config.yaml
n_layer: 12
d_model: 384
n_experts: 32
experts_per_token: 8
d_expert: 64
d_shared_expert: 0
activation: "swiglu"
moe_layers: [0, 1, 2, 3, 4, 5, 6, 7, 8, 9, 10, 11]
router_score: "softmax"
normalize_top_k: false
routed_scale: 2.0
balance_loss: 0.00822
balance_bias: false
router_z_loss: 0.001
router_noise: 0.1
init_std_router: 0.0306
lr_router: 0.00137
vocab_size: 16384
norm: "rmsnorm"
norm_eps: 1e-06
tie_embeddings: true
optimizer: "adam_variant"
lr: 0.00116
beta1: 0.9
beta2: 0.98
grad_clip: 1.0
batch_tokens: 65536
seq_len: 512
train_tokens: 375800000
steps: 5735
dataset: "wikipedia_en"
Below are experts of layer 7 (counted from 0) of a mixture-of-experts language model. Rows are named router (the router's row for the expert), gate (a neuron's input weights, with its number), up (a neuron's input weights, with its number), down (a neuron's output weights, with its number) and show model dimensions 288-335. Each number is 128 + 32 x the weight over its row's rms, rounded and kept within 0 to 255. Numbers have three digits each.
After each expert's rows: "raises" lists some tokens whose logits its average output raises strongly, later layers aside. This comes from a sample of Wikipedia text that the model never trained on.

# expert 12
router:071140113108155142085134094162163140132131156060136141152124098119126131102089123150088174156108119122092130167232127166108149178126132107154132
gate0:166152113157109172107123077088184077118146201155124128196160161149078073181123083141101135117092090145181031105166159084069106092186094140163083
up0:176175108123156134144111081103135159119145142108108127134165157134143082174078118130125109124143142111073091165064174186106095077153080098169040
down0:162112122097087204102134106164163135073077171101144117169163107124095102149133120103164122142150115159190114130185082149104129138147119092167059
gate1:195093128159106122140139110124134183134114118142117140187072148116101143135123156090107176150097153164131145101107160104140110147095131066157135
up1:135105129158072130158128102183136157142118163149118148153114139097166097167107168183110158134157163095153128174122146109148139095151077125172105
down1:115120165110147168177106138080123188139076067143157134139113107135114097136090130180090059138121172116089116143084121159140123143119132101064113
gate2:071121129103083123139151147137073111124178115170123142147158220099148100170184111140127087121139112112098092151138135093109124144146153126138121
up2:143149138110120088195090193113088094119155093121200097127112084165075156106082126092155121077113142118078140109117075146126139118121165115152109
down2:104123145084139104125143119109119168113215102138085121127159194133202137133202125196168090121105138071143204045133108144098126084139128120114199
gate3:085137125157051170158123154143147055171109125108130128140129086157141113143104094099155130171112112158121149136140153116134139129073091164150090
up3:119160141083127083148115123137153170110016126071105123146134154085155138148118137155114118105202099177132150155123112149121151097119081153168184
down3:091131159075106124149112144141143095152098105107160139155183127132181138138141176141141132142120137148137124198064113067139163120095135125153175
raises: "\n", "\n\n", "\n ", "\""

# expert 22
router:119097152070164118125126120134157143194158137099149189117194103126160137131122093138116125136157127171072123125190154149127168144149103078159091
gate0:147163111138121163148136113129197151107101143169059079159149172150139117129070155106080111161098151123120122103119131150171140114078086146109141
up0:102106159165135167143135181156129144127149141171142108108092135122078123121140171178189173154153141095154172153086182100126152134171108105134103
down0:134114168146103116135134146135139097126108101148098202095153152142171089151144173158123128101104121136157116135115151084116121110128066135096090
gate1:173114182114141108186153122077148156157078117146089199152104124152144109161112071146068133137088095080042195095188156120120152119138136132135154
up1:102158121099169111106140197183127160125095122124134124152086134206104123051142136162090104093152130159112107115144072095110150168138167113191177
down1:116109168113132164124117099071164131161109086098095128141039179145170175170131107156063155143131141135121120131143119117069123212113130156072153
gate2:202167048137156101110085139106123112163202110134158157138095171101161139105136136064161180142155156186141173165133120076133119128163199135185167
up2:156063130105160130147149131102128133107106161165164084064097119110175046152068128083117122074105116054144185105120175136166110147129160148117159
down2:175140098177094133135144121130085149145097155129155154112032098118089141178138132097190051111103161117162135104119171104117137099102128157110116
gate3:136188181120135144052139174134095080157154130163135177164185214078159101109149118177124158116158106166086110178046124149141122095154138118067111
up3:092146205076094135120123184156169111108173162159158121099081120114096183102085111139094178096114154129147153097126162093121187194148162136139161
down3:154154179117130091157148102166182141115120135114097135144142151107126172113193164140098102127126116145088167140137106176218177124130098109081138
raises: "; ", ": ", ", ", "\n ", "—", "\n\n"

# expert 16
router:084155151134190104160102126127147181135114140087112153139196118140115162138134137185084121107141141127083102150158126139122162208159133112142128
gate0:096156098106152136143084126134147183158159139105126105103091111050087134167129098113139174135074087086110109163111123164055157157085171123165125
up0:121138180173079079117219071152183127142100104170147138089180137134103146138159194164168085158206141087124116153104160132096150151065085139078164
down0:157140133115119126030124118107154132152148073145166143113117101154158090103105202129152102152132142097165129130221115074088122059132149174139137
gate1:137128110148128119132075094132171134121154086147100148100101151101101111109143094081081138133128067118123171158126137155118151112142118133058072
up1:070185124099150156113077143111067166074116194156164091108134128109150165166105158144138145043215127079114134131151101168124160123153139164120152
down1:102159089125110132163087139134132129099152101158149191127120174172171172104141081140170122111151140110143081189131170192141115067096154144164156
gate2:158122160125125112165065083121120144122095129097117165180155116107120132178185134123102118137133126060199175099193188150148127112151088087111108
up2:130092106127133081133139138195148168146161125092139128158111188146159149091135197200087127137119102164106160073119184156071114042071153121108152
down2:135115104086099122108112098104075158167119130167119118076121143118174101131137122159106094111097095133230127123148134162148063122110181109141023
gate3:134166113113148102134119164135132092155109103118118180115131130117102101150108168125099164078083160150159155110134098111187140086133155124173145
up3:162117095157140158117110124168148196132112034140088097163136148126151166180082118127115120141193111100109044100144095128183071129176049081171144
down3:135106176185116165145105163076150140175183087122161158120103134056120090103111184151133124198092116107086175127151129134126153138116105102101156
raises: "and ", "in ", "N"

# expert 2
router:071108128093105133128084097178163152143117152053144141129151099113136110148121134151068141137119138154121088136166167159121136131143095093138104
gate0:083128112140129186090140107132095111106160197142150148149159108084128149098176096158160140148114174137125139091110133083083134077177147076153088
up0:101131084145141110118179117128144139184107119107163168110152094138102108092096126181185174155124120114130126187093094046145133067153177154181069
down0:129138071125074189060149126103082154125095143131111086106120167026160089093107104131071152255158134093169127109121120195085063103134183090122062
gate1:170152130084166126080167141113071137115058130142156070136106136150167100104108092060094128149112109113146147134160127112109128127118134152085143
up1:125131130119110092134155122112125165112169109131119151153058058162131129126141170069167078104180105150139124074121119100122056088094187160156173
down1:119140178142127105099095110127123148188061160125088194099149155125152145144133129150122137061099126107126156107111099172125125156141057122097088
gate2:108184145109119129109129148121064089136129122129137162119154117110136152102177135129093113122118051155127077139123095100087147164123133104112104
up2:155118136153097078122114116126099154123181157139071117126102084118131115158115119117135150159090120095101140198108089123127083093137121156130113
down2:167123161076081106105089173173158108146089102077119109090148107167129120135177152131157150106157142143085108160101135135144159196128096167124117
gate3:094145139113157076181105154141207084170127138130157135171127144159078115111129080058131222113126132130141077176092158184184205094199137137149187
up3:094156124058059116149153134083164142110128155106161110111108090151154135129129121116133097061149115153143084102155097108120132106137080121103074
down3:125122139080169138080104134135153136092054117196075149140098159163110153098146124121129209157127108126145120144139176112168093075157104118171131
raises: "==", "The ", "In ", "===", "On ", "For "

# expert 13
router:128121161072127169145085130168147163186135157107137215124213098088129096115134094118104129148154145119088083157177112183114141151118136066159120
gate0:153216169120155088103183124176140101170158175114161076139147129054143116086137153104162105142175127152129106147124165065126156119174054130115138
up0:137117153119157146146103153094086090125066123147122140123135179095087182140106134153198082065147107117072115123158147097172072159072175120087146
down0:106097113125135140126108134101131074105128167149110094125122142175131113154142175131064110185210131136125124156085148133118052162072106136109098
gate1:136088082212117108136129125141106089123080171133144094153116195178115179126078092120093110144155195128152173140121147167128131192151093087118124
up1:125194126127136119129159146103110161110163113170107167107118217112126168137196136087146121100137092118081131170133168123106097086100086140201094
down1:145173146059072116181156091131141100146128161104208135145085108120108133124091136128092142144125216143158149176118166095145126102112118164127120
gate2:214102120122138170138068109092171236138110124145098092177154114116139129164055097123155137121097112115118150113121119130131114134159172080110126
up2:172152130035117102085177142088140124164172117088118126089135117091158140116149144130162115124153155181119127109132148104139090127192090158117198
down2:167077090112103107155111145142165130132074138141125152107155176095145147121131160128109143165166126131057039117159083108144120116116152120110163
gate3:080187114170105120165115144187185128145132117142107070095107122133117136120106051149103113114108164103188104143112112195156116071110112136169122
up3:123119122135139156107159120084110054163143080137117173088117190149145129085104158130183136127101103085135121131104178151104183149147175112125145
down3:129128130148112112055105139155130170128138128099111112203095164138147149112125088193131157103093106149143135119119072141083163137128087187150102
raises: "ed", "ted ", "ted"

# expert 28
router:128119092097133112112133106095144154133088170101138200092177108113156112084134088161133137145128131182089103166158138194138173157168144071130107
gate0:091152158109204145136130083188075125098120102188112131141075132118089134116090127069195127105112110154067137134103098157147072156122149142174152
up0:169099145186205115153112123149161114077094160089092163158131081191110150072131097134153123171076121112152169090118125098091141099127161119119128
down0:184120133193126147064156170177148141120111159086098146183104110183125106068172156116086126155146131093061056106141161142104124096137102105162144
gate1:140085089100100131121053132137162103143149062196075125139097178128161082088116154137134181067118132133112069162133124092132151125115127118113094
up1:149099114151065140114118186180196135135117124152156089176094168176122082152115107137130169116028115180188096102101172075074095119098132166099189
down1:115076113129129119131138125083137116122168082082146105101099087162162075151129121155123152145098201153134123154109086132088129152128140139152105
gate2:121183096150150146122123116157129102194070120083131120104125211105171117158137110146125138088084135101101127115118113109140162087162141080125166
up2:109115145128104159164142150116124092123099098120151113109108180101179098079104196208145088155182093153095044114165071130135120126123165136108064
down2:172123131117119115174107203089135176166093171174093146090105089120159187054091090113178096122134127134119138118126122106106149122144118085123092
gate3:133128145111152093139170089176126170121108071107092134153130170109115163150134121076145123155138124099074131164143182134073104156116125103168152
up3:093191138149112161086092099089113159075115141088097088052107104154117123137103136128176165125146145155104109071110164173102114118099124105066142
down3:068138054137179130177147127153119118110165095154148176108130127164169141149143158113137124150124146103204135095106172123128168082135088170122091
raises: "in ", "for ", "the ", "a "

# expert 11
router:092091150140165139138125106122155120138144160102142138100134070141164140122148121177091121133111131122105109160157163146108209107122099130153124
gate0:156153066131087183159110101119134104187136118131140137089164083139177103121173107139116104105111085110060124152185168098083200150042100166095132
up0:131200148146140096174177099130159068171122119180157129120166057177129117141145136119096116130093129101112162161147165071084119116137103178117104
down0:172125139103094095165131157120080122163146062169161074105164140128080152174107104137089069187119119101160167117112164100094126096147080118112139
gate1:165104132138108094156130135142116110149117132101137170157154130095136080161147112116126137129135068095130109137126153177167120114092129165138114
up1:116124121142107109122167118141205181142146159154122159168120071133172092110155146141144207201180139118119044165159118132159127168163154109110125
down1:147126143088135079113098087140124130168138113062167072148050126145084112158133141126126127101102154124107141119117185152112172138184107090163106
gate2:137146104195130079176180142151138118121089104103151111141153075150091138143166121089121208092150142141163132092140155108072135122119112173157124
up2:157161131149139149163142125111143146143103148132120159124098157088111194097145098130110066169121145111156148120127132136141095110106114147142093
down2:152155119102098100107117102157133166123091088140193165107170081117119104152114146137143138106131131147142128159174133134088176132082136137160157
gate3:126181090143138139159164110119100192154094122082181094147126109133084145191141158124110136113111053149120176158201071167105166110164137115135145
up3:081129192138093168094155132087142143115044140095115172151168154092146176140084126123141075113142101142028151139130102094189132087153092134098158
down3:110174154105111156102180100168093169139082146137114159104168107144113159165133141093087175138169215108130129136145081169156118104126135142127150
raises: "L", "C", "S"

# expert 23
router:134101189133192099124105112167150158112144137100132255114133128080144141158127104131130173159115189122104091148109153152137113217164136085149129
gate0:156154140138151132091075153132055118137111093138103100139153124101117092141198122135119089152143073130181095114121149126090112117173152091136143
up0:106129062113148026115155171137054145177207080154142134103126111100114101128105109145122163119111121171109135190105167119138097139148189169165138
down0:105119110134102155159113152081157140139173139124169122120112095126063090119148097164193152120163192158182141104145105118171116081155150091137140
gate1:126135133124121169151098072130110128172109123127080102183161139159081084098157112072172131142165128135183105140142173129091163140122144182120107
up1:151165187162164117132172136158121057128186105137072148127113115087147083092055188105126064138112156146114052194149083114144122126161096159095117
down1:168143125084107118125136106141165112094148149125158104037129160127142127173130140131134172155078121140143157146161124077113134151150122107120103
gate2:145185098132119093193143126132128161169105096116140121142152110088134094157160151106148159142158092128113121073153113124171149133155155142134069
up2:115108073133128111105087134110172159115117118142130121118153134137135122132142136149130084114082121117111141116163198153080139070166177110188165
down2:096160106133137142122068075100135162121156148101155065123140037082140114108085115146116136097056081048160139117148159098103144151117112079111143
gate3:187118095119158092035179081122154113121112153165163127133184102120134100156124107142137169125142128197144120132100106100160138146138102150139116
up3:178168095153098144155190127066108122097130146134144178108194087175109145144166129101092150112098114087138184171136151101107116107144085128105064
down3:103132110052181194088107124187128074133104095142120147129101131114093141074127111160163147156167079131112111115137120132165098143104143087178202
raises: ", ", "(", "and ", "in ", "; ", "as "

# expert 7
router:074144150140159087118097110128156183157160157106152169102108103156185202120156097157126142163163133161124084156144156152095093192115164103120118
gate0:164114125142078132112123106114085050129130148144127138160112154110149162147134099146101176176106135145175070100117090153109154166074133135131081
up0:142154100138067150086154146107194137152146153110186151104120126102130141170155173184102192137137171110126078184139166100053141135109140106135086
down0:147122162096158141150163083099064109203139121171165128167129131111150134143124183148103130128085151085127104153123127079113133140161105129119133
gate1:190135070110177168134108198140139140119102063137100104121114150146156147124174127138156144173097113107162142145075148082120121108071125142111103
up1:174157134128105185185204128128098103135083140120150159144178100140182164155126131198157168135121126124128106184156111126115143086126137151103140
down1:136115136089117139107125104161133099088106159136138069106153115120105116115148147170102135188158163091111145127127081151147136156132122032145123
gate2:140149117200206120187150081155142137116125099112126095140149129111155150054090155145156167113146149128118114121103119087092168141125143087153150
up2:070163092152132137169123116089114151126096138121082152086155094091103160160158181068134137192143118148106161110108066099125078098052104173121114
down2:097090156111158181067163075073095092096102115100170115079133151118127104118121140088098185120135123135114137089146131134139130099131151117155118
gate3:113187176085121147158073152115098158134147102148120141117099138077141166107161096129153183137113112138084121099125095188113174118119137162177152
up3:110072104134073139136123141124119083098088156182074134109141103159114128129183099065197138100121097121114101098126074141018183169109090185086145
down3:130148100157143073150159113153111118033174104131132072177122122152080134126066139077135112084169208096074060099106085126119195189126145159105144
raises: "in ", "(", "by "

# expert 20
router:109153170083153136124109105121147157111104196114138149082132115147105177083098110157119167134144174111093090157145135160118127149151180105101080
gate0:119122068046155135104099095109137123179127133162161107098138161121106090078197108129068125089135170160130158155146123147125168170142172127108115
up0:079082145136124142115086112135126123141193118094123105083129075138174094101085116164149082177138125110123116130107162086114112087117139164124154
down0:081117139157093145116122087127130143144170183094101102132098122098084109133075136139161099135123179152113116149138069123119128130162134118103162
gate1:119089138079119166117107113172152110150171179111156170097088105081197128106120138150154178170139123109154116137123137122088092139094144152195163
up1:124102166080098141119091214114170111114118115130117160157108109153116178151144130142119116084108156122090160088086142060131108147120103116185131
down1:088166166078110119143144147158158123098162180181111216121107125133143123166137108125179098083122082143111129157174089134130062132095106153158151
gate2:123160144147052132105168112060153124135155097130134093092136142150088058079186062142083112138142117137147087199151139136114140118115140074132063
up2:088117131155106174164094131104128143077138088118136147097127120101134118038169153120137126138125174147127126084119167112200059149143221113110148
down2:164144176180134116149160103166197114135115115078090192087097160135142150139150116098135156144123157111193170142171148097143123050140132083094077
gate3:140096124107107120153144153123121093165122086117035145108141113125129126127135080175116104116087162139126119080184187192096150112095123210103172
up3:113104172173121167151128114163170154121097062128111076122118129116122149141172072165114154169050187063152139152041110062165121120085167105160098
down3:107149104063093163168147159140092124123056136123047090121119123139145130159135109167157142158118180126125113117177154173155110106138158124076184
raises: "ar", "al", "ic", "ary"

# expert 10
router:109152126100169105144064100137198137164135135061106157075196100116140150129116114143110142150130158127087113174165142142129129167167163116134137
gate0:105087125124112182111173120104117146089068096188145110119077098167133085133119118169081125137116114131159151128125114139169109104197158174129155
up0:157135129100124131070091133130069089149065140132090164167135151114138134118115084109103099120101108152181175090118142136149129128160143172167118
down0:140176188171159093137131138141154055106085188106181152143180134123115209097172104159140126155117115124100132096135169058107130143095109112102139
gate1:121100103136140122123180169098151106162079117092070135132080109118118105077122138119114173143137169141157090139140144096131090134133164162142149
up1:152168112102137114168132080115104102161093161084182137157146107142096114100121130126069103136163106179130116102117117124103112107134054102147145
down1:108149077122162066131130119112150142082131113185092126135141116146192111159088175153126145149174106115184061143147130131155116046123211156117120
gate2:154157106164107114093132155112120125150142156116131164078159166132130094153128111069164158111105084133125130140132174068119062119100095133087068
up2:087139117116097117111095122105156105182136084102110153038145119115125147142158151179155164160156095192122124171130105153071079114065155146134115
down2:062153114144110162141156072088129128110109114183143161068074173120087103159180188050151112128127142091128161104228145154112133133145102096109091
gate3:178076164149091156111095171119148180077160134123122076134129134152111167104096122163081118148115080122180152092121158119075159122137108134121110
up3:125114145126082073141114055145132105105127096117102145147130148131176131085086093168168181119146091084137158056140087151128128131139131113128169
down3:148134139113089113105163152138104153116171178148088151142077180087118106138118133147091147171132119147097147140191130194148091183126111092175121
raises: "two ", "the ", "following "

# expert 3
router:132145135112149106124083104180151105130143143074161235089138105116140140134082123140068162109130157141093107142122135137130119211172162156163106
gate0:053160118147181173142116147122126178144113087158096117103129048105111069109148122141114052117157058118145153130159085122086125092084112121114118
up0:081161098070192081147149166102174098144089096117116097156147101093108097121152149098137160119111111130190126111139086160133118111145098105123143
down0:165146138136115134117100097100097129137084107094122086073097100158134143082142167178142059146113136109110189084169113098135182105129174160143101
gate1:089096149107172141085106205081097148122173076111197081132087127148142098115142178143111111091207192122166157147149147118114214138131134155124143
up1:155138126145146148104089142084060172134150115115141122057112126102136118179098103123113125146100120131178121164113134177145117088145116128135100
down1:119118174119156097056118116121126143136112156160093108040068088106147132126145100117174150091110104170144155149128124147107206113115155125112142
gate2:134133122082141131115147129149138145131161127120168120127177126149133098142067147088148103126123123122116151133121122109087158112130127141117142
up2:143134124133136069189126121096101131118096143175113144110150109139163119136122084119146122124087156119137163183135172198131154132145159114106142
down2:169099114086134092127151088105120173162105111110121158132200108154084121107137113117152092094136125104104134143140090127152153125086092136136106
gate3:127159147134111125118135118167136137175089108149133088093143128104134155153121167075135191160168086077106141116127107112112128105080075121071191
up3:140125112109110087106114126164153136114113124156157098124133129132118121116107196163122098088087127206104109156127144184110158117156101139174113
down3:176154134115105165206060082138155083153120131150130085190187131151071126128153100153129159080123108127158146154062161126108138168134160124072089
raises: "in", "on", "and ", "in ", "at "

# expert 31
router:113134103117176088169096117154149163150142108122130213107111100073164144094158074120090152134140147086108104137192118162130153126176191155145102
gate0:155159124075129149149127134117118137071097134127138099191156034128175110096166134155150158114191092193125125157141080137121218081133113139137137
up0:114126157164112150026117095143096050148095105136095122088034138181110088100073132116106116158111162170129123110110165071119108153153122147121093
down0:100150097150073173149150168119111119159115152121072158165159152097083205107138164085080161182120116139106126072120153118137085202088113148137130
gate1:135108148184116142081105107167118143128134080130163093222151116102116119118126067120098115123178122060135152136181174098123099182188106064154153
up1:082082121172127133094158160177157119099103131149093063177145163091148050164108113121071096088131125191172141144112131077091108112144204148133124
down1:155078107125116120132140162145147104142131088152120170164124161148148103087166127056119121111152158057165079108130089098069116145130118096171109
gate2:122156147160140136162131123115149084078127124156166164091118182116126148118099115182122129112106066157094048106134097187113082109144140144133183
up2:175103150106135165112143195093183157141106153051068149125120130101058153127130056106154172176208212130110100135108098140144159126152143100146115
down2:059124164107111120107165141145178136103143128123174075132120150141150109082166125126110141089102122126170130143088163137152124153142085115143162
gate3:107119138156168095113133112135123145166147143167142128113156100062130140146117110167133100153183049116157136185101111097114184154175124146151185
up3:073114154197144217078100157159152114091181159151134118162129163137088147159166073159130141161078142121120118157132183118148141108116102146120215
down3:092034122095127136109117192095099100112221108096113102121145092115105111140130132098097143121130107146107083181146072127096098085173136145136153
raises: "b", ", ", "g", "e", "ne"

# expert 8
router:111140144082151162117117122109155132168139127055146190112117130173099181147060128135110145154131135086134145163177146145130127173141130140117128
gate0:145115104165149147079092113165172111111130104115130165142148098158171161122125125130169101081179132095084163140115112199167097151125133109139148
up0:093173168188114105163043079152129140199141174098096155144125152194161136132139058141105138162118171150149114102069140152149140124119128120202107
down0:143116114089122113156113100138096120092054159109071148166101066169165226148121176143160162131143102173125153173160134156145136140168099126128120
gate1:150098161128138093163099127171145154106079155109071158159105150108143122166109152137142130120151128189116067099111141120089182119121116134096151
up1:076094100150172147123056135095120161142120089097165183116128078099098146044125109089157123183104137049129089097206147175145124136155155105138055
down1:139170131117167110140169136174132161124108161121122118124141100119073155145119130049163107154077142117100139130097105080146176106139078148155168
gate2:142164156087130199150152114093105120132091072148197144199165127162091132168097135072144178147068148177128132118103107131142155117107119178107119
up2:146105152123151152115072138140161126184210149065127122111107118194118107117136115114140192096180108127127138155126150106132141068131121109121099
down2:126121148118078105134129156116097090087153149094116124118108059105173205133136157189101170099081145092115134151151124195110140162112082088053126
gate3:172131188174164126083157140142150162150095148130132137131177184090106140166147146198130144068109167089060149105126136108147129141151107071159088
up3:118158114090168097170135115141084111133172150117145105103119107070087140120097129146145163114080119104109167137140140140141126071076193091137149
down3:125126111081125210167169067159116093080096156117080180131121112082070158196098146139052115175156140136146071137188117114167170113194144124092180
raises: ".", "or", "ul", " ", "-"

# expert 24
router:099113188112132124152113139152132142146136142042123193105139082143178169078151169171065167152147105094114103184167137148095158126151141106121125
gate0:177227096129108115108123180121124120141120099094144132152106127132095112111122107136155163118147105110146106088171107093153133105131166180107150
up0:178104068161155164184125143148108130127113188062106139089146106106163118119118140119146150111085100102132163113098112122119166160139104094097171
down0:071127169154078124106078123168099132113111124133047031160137123166115119118105114154076137059115143203088127118113142148116126188082089104118118
gate1:122163142089121129128104104178169145119141086076098094163083102097079168154046081090122172071159145125158158118160087104195086110116086166171148
up1:167159103190100151126086156112113059141155116173117141161129076165148133153157168086069121112193143084145124118135109123158079130115091146151091
down1:109106138151195121130115056181106095064087098139106067114094120085163138153117203079133148113089075159158082218108118149118117122084123117158119
gate2:116070134160125108178144160128099102149143121126125110122124175164111101113078080134126164101140093170148108113146075157169180093136112083163135
up2:076103133090174090145100166087123097120107104135219139122110109166132077133138133163081157108095101114108103184174116116121115131147133137092158
down2:143146139105138126170093157135156098101112130143148073166098116180114149109085152134059088142173108140094147143158123123178092066142103158095097
gate3:131159046124138171164168148096108151132105081149129076108109114111120165111135163139090138097140117123113126144113108109124140049152103102107126
up3:129176138074140175152189163186142138212129187093088128125136142113185120018134161126091088090134173133163160168156118135121147122139152132074132
down3:114152076135112129127171075116151114102116066137133168150121163173040156147153134109116107102121110158085085039079147115071148108151140135087102
raises: "the ", "and ", "(", "a ", "-", "his "

# expert 27
router:102120147048132158137095068161154118165135158079116155084172098146117143124083156109122168154152188129049103186160159159122121169142101116162133
gate0:118158127128138135095167088134184125129099161026119150064159136139106131133141130110185088166179126129137110143140208136128119141120131091111123
up0:134127099103111114126151121138147195165100153163105095152101124161159105112121080151083146154144160129177127169064086177128092208145165124190181
down0:114148130091128110147128112144104077184127134154146123077160148116016163106169130151104123118133122061086088137123061162100121171166128106164183
gate1:058092119184199058145124106098145149133112128112112142184090088151158160075124149069127090146153103129151136072125103135128114101118145154192171
up1:125096139151165169136153203099132081117122139197135059166124138140089134148134129055155151136127074128181154084120119150086189152087156102163147
down1:170113074147109075165111173171147168122078122133128125122069136091158157152121144133151120166138127152136194113156210097093091156121160147133059
gate2:160167123128101145118152129147191141155162100117060114112191075044120154135216078145158103157139146109176115158171117096116101156049087137163122
up2:127149145127086167130134185148154107101163110165104142093115133106060164157146161101179046093140103107117150119135097140082134072108127175128150
down2:068063082093101149089145108140174166140143178135122151121102164149070173114126070138161067131149141144106091149124062115113117097074142095176053
gate3:073092127098138108160181164186147133143099095142099149139060113096126120147118095101088094163129140103161070110137110144158178142105085107101133
up3:136135076105153231183089126110125142163126132199143212215140138152162131140144168109143149137187146139127195109110199186183163176145093079167095
down3:163172140161115132121188180168089099186138116129104089155157076151160086105107121090136152148141134132053172080186103090056134169088073175159086
raises: "l", "-", "s", ". "